config.yaml
n_experts: 256
experts_per_token: 8
d_expert: 32
d_shared_expert: 64
router_score: "softmax"
balance_loss: 0.00756
lr_router: 0.000481
norm: "layernorm"
norm_eps: 1e-05
optimizer: "soap_variant"
learning_rate: 0.0059
batch_tokens: 65536
max_seq_len: 512
Below are experts of layer 9 (counted from 0) of a mixture-of-experts language model. Rows are named router (the router's row for the expert) and show model dimensions 0-191. Each number is 50 + 15 x the weight over its row's rms, rounded and kept within 0 to 99.
After each expert's rows: a language model's description of what the expert responds to; "gets" lists some tokens that make up at least twice as much of what it gets as of all text. This comes from a sample of Wikipedia text that the model never trained on. Tokens count by the router's weight.

# expert 35
router:35 38 54 56 60 34 64 68 50 44 61 33 50 70 50 27 58 51 65 55 66 21 57 29 43 46 37 59 50 47 29 76 61 50 28 29 37 48 56 43 49 46 54 30 57 74 74 18 64 36 43 37 27 30 44 71 50 67 70 30 24 46 45 47 43 34 48 35 62 71 65 58 29 48 84 33 69 61 42 52 20 68 62 42 57 26 52 54 30 49 52 56 71 41 31 68 38 27 45 43 54 25 61 47 74 42 41 57 61 19 44 73 76 39 73 39 57 55 43 51 55 57 58 64 81 66 60 65 59 52 46 64 20 51 71 71 44 41 56 38 84 64 30 31 79 59 59 35 62 52 42 53 76 46 58 38 60 54 71 25 44 28 72 65 51 35 65 45 53 62 68 60 37 47 48 48 53 30 45 23 40 60 67 48 77 44 69 55 29 59 28 62
What it handles: Pipes, slashes and unit marks between numbers in stat tables and coordinates, such as °N, ′, years,, and ft.
gets: " |", " /", ";", "′", "',", " +"

# expert 0
router:37 28 63 74 53 27 69 55 79 59 55 47 58 59 34 29 59 24 53 37 61 69 36 52 46 48 67 38 38 56 22 64 66 55 38 57 44 71 52 38 57 36 64 28 56 74 36 55 59 46 45 59 34 33 26 77 19 68 45 59 37 61 53 64 37 32 51 37 74 42 61 51 65 60 72 46 62 46 26 24 49 72 69 56 53 62 25 67 28 24 61 27 30 47 39 75 56 41 48 50 32 42 74 49 34 53 50 42 35 59 48 61 82 29 63 50 49 56 28 50 48 54 62 71 40 60 79 73 58 39 49 64 48 58 62 64 57 26 72 70 64 54 19 26 71 45 46 73 76 57 65 39 69 49 28 51 42 51 65 39 60 44 68 73 33 64 58 53 70 51 61 35 73 44 52 45 34 39 67 28 31 65 66 46 52 31 56 73 50 74 61 70
What it handles: Word-final pieces of Latin genus names in species lists and taxoboxes, such as -idae, -ius, -ia, -atus, plus minor-planet citation tokens like JPL, MPC.
gets: "\"", "us", "ia", "is", "}", "a"

# expert 32
router:46 54 67 15 66 38 46 29 69 42 65 38 39 59 61 52 65 28 60 42 65 29 25 37 39 55 29 44 32 69 54 72 40 40 67 59 11 59 57 30 66 32 54 33 53 64 79 44 60 40 25 41 53 43 30 50 60 52 50 59 52 76 57 63 39 48 81 60 69 58 63 18 70 59 54 30 64 64 33 22 49 46 51 30 44 63 35 56 57 51 62 23 56 46 52 53 42 38 19 72 39 59 24 40 53 54 53 49 27 18 39 31 51 51 43 53 70 50 41 75 58 59 69 46 64 43 60 63 68 47 58 65 60 40 51 34 41 44 43 41 40 71 68 68 56 81 43 76 52 50 50 35 55 72 55 36 33 35 62 30 82 67 70 55 50 69 76 51 23 67 28 45 59 39 56 45 81 33 34 72 58 49 42 65 71 42 69 40 46 44 69 38
What it handles: Table pipes, commas after names, "and", semicolons and dashes that separate items in lists, credits and tables.
gets: " |", ",", " and", "),", ";", " –"

# expert 30
router:36 41 62 54 55 70 60 55 58 32 51 55 48 47 52 16 53 69 55 50 29 70 68 53 46 38 48 43 55 46 55 62 65 53 64 65 67 18 72 82 33 33 59 32 74 30 52 42 46 55 56 59 35 49 55 60 68 19 40 16 56 55 70 70 69 54 54 44 42 19 58 49 63 67 19 62 59 42 41 45 37 55 33 39 74 37 75 32 38 38 66 70 47 58 48 33 67 31 38 35 48 49 31 51 55 71 59 59 79 57 56 32 52 34 50 33 39 27 34 49 26 24 67 45 69 48 42 42 23 65 61 52 49 31 33 81 67 58 45 55 46 41 55 63 30 28 26 44 45 13 41 47 47 73 72 44 60 24 40 49 74 80 59 23 41 51 62 56 66 47 60 63 34 43 43 61 38 69 27 40 43 55 45 39 26 23 40 30 42 39 58 46
What it handles: Common nouns, often plural, ending a noun phrase after an article or adjective, such as areas, groups, levels, years, venues.
gets: ",", "s,", "s", " series", " area", "es,"

# expert 3
router:41 22 53 77 71 31 70 51 73 51 48 55 66 56 52 30 66 34 55 60 78 59 39 54 59 53 46 44 24 78 21 62 59 57 39 54 47 62 48 47 48 60 47 41 60 75 41 56 50 22 56 52 34 51 18 74 56 62 35 64 27 40 56 66 56 41 36 43 45 52 39 78 42 56 69 31 62 49 52 56 55 70 75 67 54 51 32 65 38 46 70 28 45 39 31 80 53 41 54 45 30 44 72 65 55 62 68 44 39 32 59 70 84 33 55 44 49 72 38 57 35 49 74 63 31 58 67 76 65 67 61 72 49 58 57 70 52 31 65 67 75 42 23 29 61 34 58 56 62 62 63 55 69 33 60 67 66 31 63 49 53 44 74 64 44 50 66 60 81 54 63 68 66 43 67 47 26 62 64 31 24 51 70 40 57 35 54 71 30 76 46 71
What it handles: Nationality adjectives and country names, often in tables or after "in", such as American, Russian, United States, Japan.
gets: " and", " American", " United", " which", " States", " British"

# expert 37
router:41 40 72 57 38 66 40 25 69 61 79 70 68 35 51 74 23 22 56 38 37 73 72 57 72 25 51 35 37 49 54 50 70 60 72 50 34 39 34 40 43 56 30 64 40 57 60 41 65 27 56 79 53 47 45 50 40 54 31 72 43 43 51 61 52 66 35 22 27 18 61 61 48 33 68 50 68 48 26 30 32 75 61 53 53 69 62 45 65 69 63 80 52 33 41 67 76 26 63 55 64 44 69 42 21 38 56 85 51 59 55 39 21 30 30 41 36 33 53 38 46 47 47 32 27 40 58 31 35 57 56 68 53 33 25 52 56 57 61 57 73 41 67 29 33 45 66 38 56 45 54 54 70 63 59 37 50 56 59 48 28 76 53 50 56 72 61 64 64 44 68 62 50 47 75 59 39 73 40 57 29 48 60 43 73 31 40 52 32 61 44 52
What it handles: Subject pronouns opening a sentence or clause in biographies, mainly He, She, It, they, and relative who or which.
gets: " He", " he", " It", " it", " She", " she"

# expert 13
router:36 26 55 70 68 38 64 55 76 53 56 53 68 56 45 25 62 34 53 55 75 62 37 50 61 55 53 39 31 64 29 70 63 58 37 69 55 65 56 42 44 61 47 45 57 79 45 41 42 25 50 47 41 43 19 75 59 60 36 62 38 35 66 68 44 40 55 48 41 59 39 65 46 55 71 34 63 41 48 53 57 67 71 80 59 61 35 61 33 55 59 27 38 33 30 79 49 40 54 40 33 54 75 59 66 55 74 57 32 28 56 65 89 30 67 39 45 67 41 60 32 54 62 60 39 63 63 74 49 52 57 79 43 55 45 74 49 30 81 73 74 46 24 33 63 35 51 49 60 70 68 57 73 30 51 59 68 31 62 38 58 41 74 68 54 53 67 47 86 62 61 72 61 34 66 63 26 61 61 34 35 57 70 34 56 38 49 66 34 80 45 63
What it handles: Word pieces closing a sentence or clause (company., area., months, while), plus numbers and names in table cells and citation years.
gets: ".", " the", "s.", " that", "es.", "'s"

# expert 5
router:37 33 51 73 69 31 67 50 74 64 52 47 68 57 50 23 62 35 53 67 72 60 40 44 65 59 49 34 23 73 23 79 58 61 37 68 45 63 48 49 39 60 44 40 58 76 42 49 34 33 56 45 35 45 22 73 56 55 30 64 32 29 63 64 49 36 46 44 43 47 36 59 46 51 76 30 60 46 41 52 52 67 72 70 67 54 37 65 41 59 64 21 43 35 34 81 51 34 57 37 38 53 74 54 61 62 75 51 41 30 59 62 81 33 60 38 52 72 33 59 42 48 66 67 31 62 63 73 56 62 59 70 40 60 54 71 49 31 75 76 71 52 26 32 69 32 62 60 67 65 65 61 66 37 55 68 68 23 61 41 57 46 68 67 47 47 65 55 81 57 55 70 60 35 72 60 26 60 60 37 25 48 64 50 55 34 51 74 35 77 43 63
What it handles: Surname endings and proper-name heads in lists and tables, such as Smith, Oakley, Airport, Award, plus dates and commas in music credits.
gets: "\n", " and", "\"", ")", ",", " Award"

# expert 53
router:80 58 56 44 26 56 36 55 46 42 43 65 32 60 51 64 25 52 46 40 16 24 50 37 59 27 42 44 47 23 63 33 61 67 45 51 73 30 55 52 32 37 46 58 37 67 59 67 53 41 59 70 42 71 55 49 36 39 56 54 40 65 28 28 64 32 50 26 38 56 52 56 33 74 56 69 46 64 62 36 42 80 72 34 33 40 79 58 65 66 65 32 63 33 41 54 70 32 42 67 40 34 47 46 46 19 66 51 53 52 52 43 52 37 28 73 47 52 56 52 44 70 34 41 35 71 42 39 18 65 20 68 45 42 27 38 46 82 72 49 65 48 37 40 31 63 20 60 53 49 60 59 57 81 33 28 40 63 25 79 45 62 42 64 29 44 23 66 62 44 36 70 40 63 56 48 70 61 53 84 54 57 32 47 39 46 65 31 61 46 61 70
What it handles: Determiners and possessives opening a noun phrase, such as a, the, his, this, their, any, often sentence-initial.
gets: " a", " The", " the", " his", " an", " A"

# expert 2
router:72 46 58 75 26 55 48 55 42 37 50 65 36 29 48 49 70 47 69 52 55 66 24 65 47 58 57 21 37 88 29 64 31 42 42 58 11 59 67 32 74 46 43 45 53 51 75 37 43 41 70 32 45 54 29 57 47 63 28 62 69 77 48 71 67 61 68 47 86 69 38 53 70 42 59 34 51 45 33 52 59 56 56 23 65 68 24 26 58 41 29 46 42 41 31 67 48 63 24 55 44 70 68 35 50 49 61 62 49 60 56 49 45 24 48 70 30 52 41 38 59 26 70 77 62 75 76 48 57 43 47 37 38 21 55 65 75 54 56 50 51 48 59 28 70 69 59 61 45 46 66 44 52 29 51 39 55 34 54 35 81 39 56 68 36 53 62 72 31 69 43 51 41 39 38 55 39 70 57 44 27 54 60 64 56 59 29 58 25 68 41 24
What it handles: Final suffix pieces of foreign or Latin names and titles, often before a quote, bracket or line break, such as -ensis, -ović, -ová.
gets: ")", "\"", "i", "a", "is", "us"

# expert 27
router:37 27 41 70 74 36 79 49 62 61 57 48 69 54 30 24 60 41 57 63 69 60 39 56 67 49 42 40 28 62 27 46 50 56 53 73 63 53 53 37 38 70 62 35 61 67 43 40 45 30 56 59 29 30 19 74 52 50 35 67 48 31 74 66 48 23 47 30 48 45 34 65 27 68 61 21 53 35 44 59 58 65 72 73 70 45 46 58 52 45 57 32 38 41 52 71 52 31 36 70 17 58 67 60 47 42 60 55 45 37 69 61 93 21 67 54 46 71 47 43 53 45 74 35 25 65 52 71 50 53 38 63 45 68 56 66 49 29 53 68 60 64 32 27 72 27 64 60 47 67 50 74 74 56 56 70 53 63 55 34 51 35 75 66 55 42 59 44 79 35 62 57 61 30 64 65 34 53 79 38 55 42 73 44 62 45 48 60 25 55 58 65
What it handles: Adjective-forming word endings such as -ic, -al, -ical, -ological, -ational, as in rhythm-ic, med-ic-ine, Season-al.
gets: "ic", "al", " ", "er", "ar", "ical"

# expert 17
router:24 50 69 68 55 53 47 42 78 35 50 37 42 79 60 70 58 31 67 48 59 55 57 51 21 71 31 59 41 43 47 63 54 34 41 40 54 51 47 51 53 74 38 36 36 35 40 77 60 42 35 43 16 55 42 76 60 46 50 58 13 68 23 47 25 50 49 30 62 64 40 47 55 61 27 25 65 57 67 44 36 68 42 52 47 44 72 72 33 36 51 44 41 39 45 35 39 38 14 54 38 70 53 63 13 87 64 36 39 38 22 50 63 74 69 15 54 39 46 42 65 37 53 28 72 59 69 57 54 47 63 74 55 63 50 53 35 35 45 62 53 63 38 60 41 57 51 33 56 69 36 34 41 32 68 43 39 69 60 57 62 37 54 47 61 75 53 57 60 36 50 32 58 50 50 37 70 36 43 74 60 54 61 42 71 79 72 35 57 70 46 20
What it handles: Function words introducing a following verb, mainly to, could, must, would, plus colons, list numbers and table pipes in rankings.
gets: " to", ":", " |", " –", " at", " -"

# expert 29
router:35 35 56 39 60 74 40 22 51 76 68 73 36 43 40 66 43 41 56 53 46 68 37 68 65 26 38 55 38 49 57 32 49 63 48 73 30 45 46 56 51 51 49 32 48 60 57 48 73 37 21 73 51 40 40 21 41 28 45 58 67 47 57 61 63 47 65 57 35 62 44 50 47 32 82 35 42 34 18 49 52 55 52 44 69 69 40 54 58 56 39 71 42 31 42 71 66 34 44 60 67 57 45 58 54 49 52 43 64 58 77 41 06 30 35 58 66 53 76 37 52 30 36 61 16 45 25 54 79 77 46 40 59 32 43 28 48 31 49 48 56 21 91 33 51 36 82 80 69 53 44 55 62 70 55 48 39 39 42 78 55 72 31 65 57 77 62 62 27 69 37 35 59 72 50 32 69 49 49 49 51 72 65 48 61 48 46 56 46 43 49 40
What it handles: Sentence subjects, mostly he, she and they, plus surnames starting a sentence, such as Moore, Craig, Chappell, before a verb.
gets: " he", " He", " she", " She", " who", " also"

# expert 21
router:73 57 60 42 48 63 40 44 58 36 63 60 53 49 48 37 41 61 55 34 65 56 29 48 36 55 58 26 19 54 54 48 82 31 54 39 38 49 83 56 53 63 57 64 52 24 49 25 78 42 76 41 53 68 20 68 53 55 31 72 67 64 34 61 50 68 58 38 42 45 45 37 68 39 81 48 49 55 56 27 57 77 54 48 35 77 41 36 37 34 62 47 18 50 29 56 88 59 74 28 70 48 53 68 49 62 75 37 39 63 54 50 65 56 60 64 61 44 63 57 60 41 66 71 36 70 69 82 58 27 50 51 48 52 37 48 69 45 57 38 42 51 29 31 54 38 48 46 45 57 62 63 71 24 19 62 74 21 70 43 56 37 63 70 53 23 46 77 63 48 56 74 48 41 51 49 55 53 61 33 19 53 57 76 55 49 44 38 21 65 54 37
What it handles: Opening quotation marks before glosses and titles, em dashes, hyphens, dollar signs and parentheses, common in etymology and LaTeX math.
gets: " \"", " '", " (", "\"", " $", "/"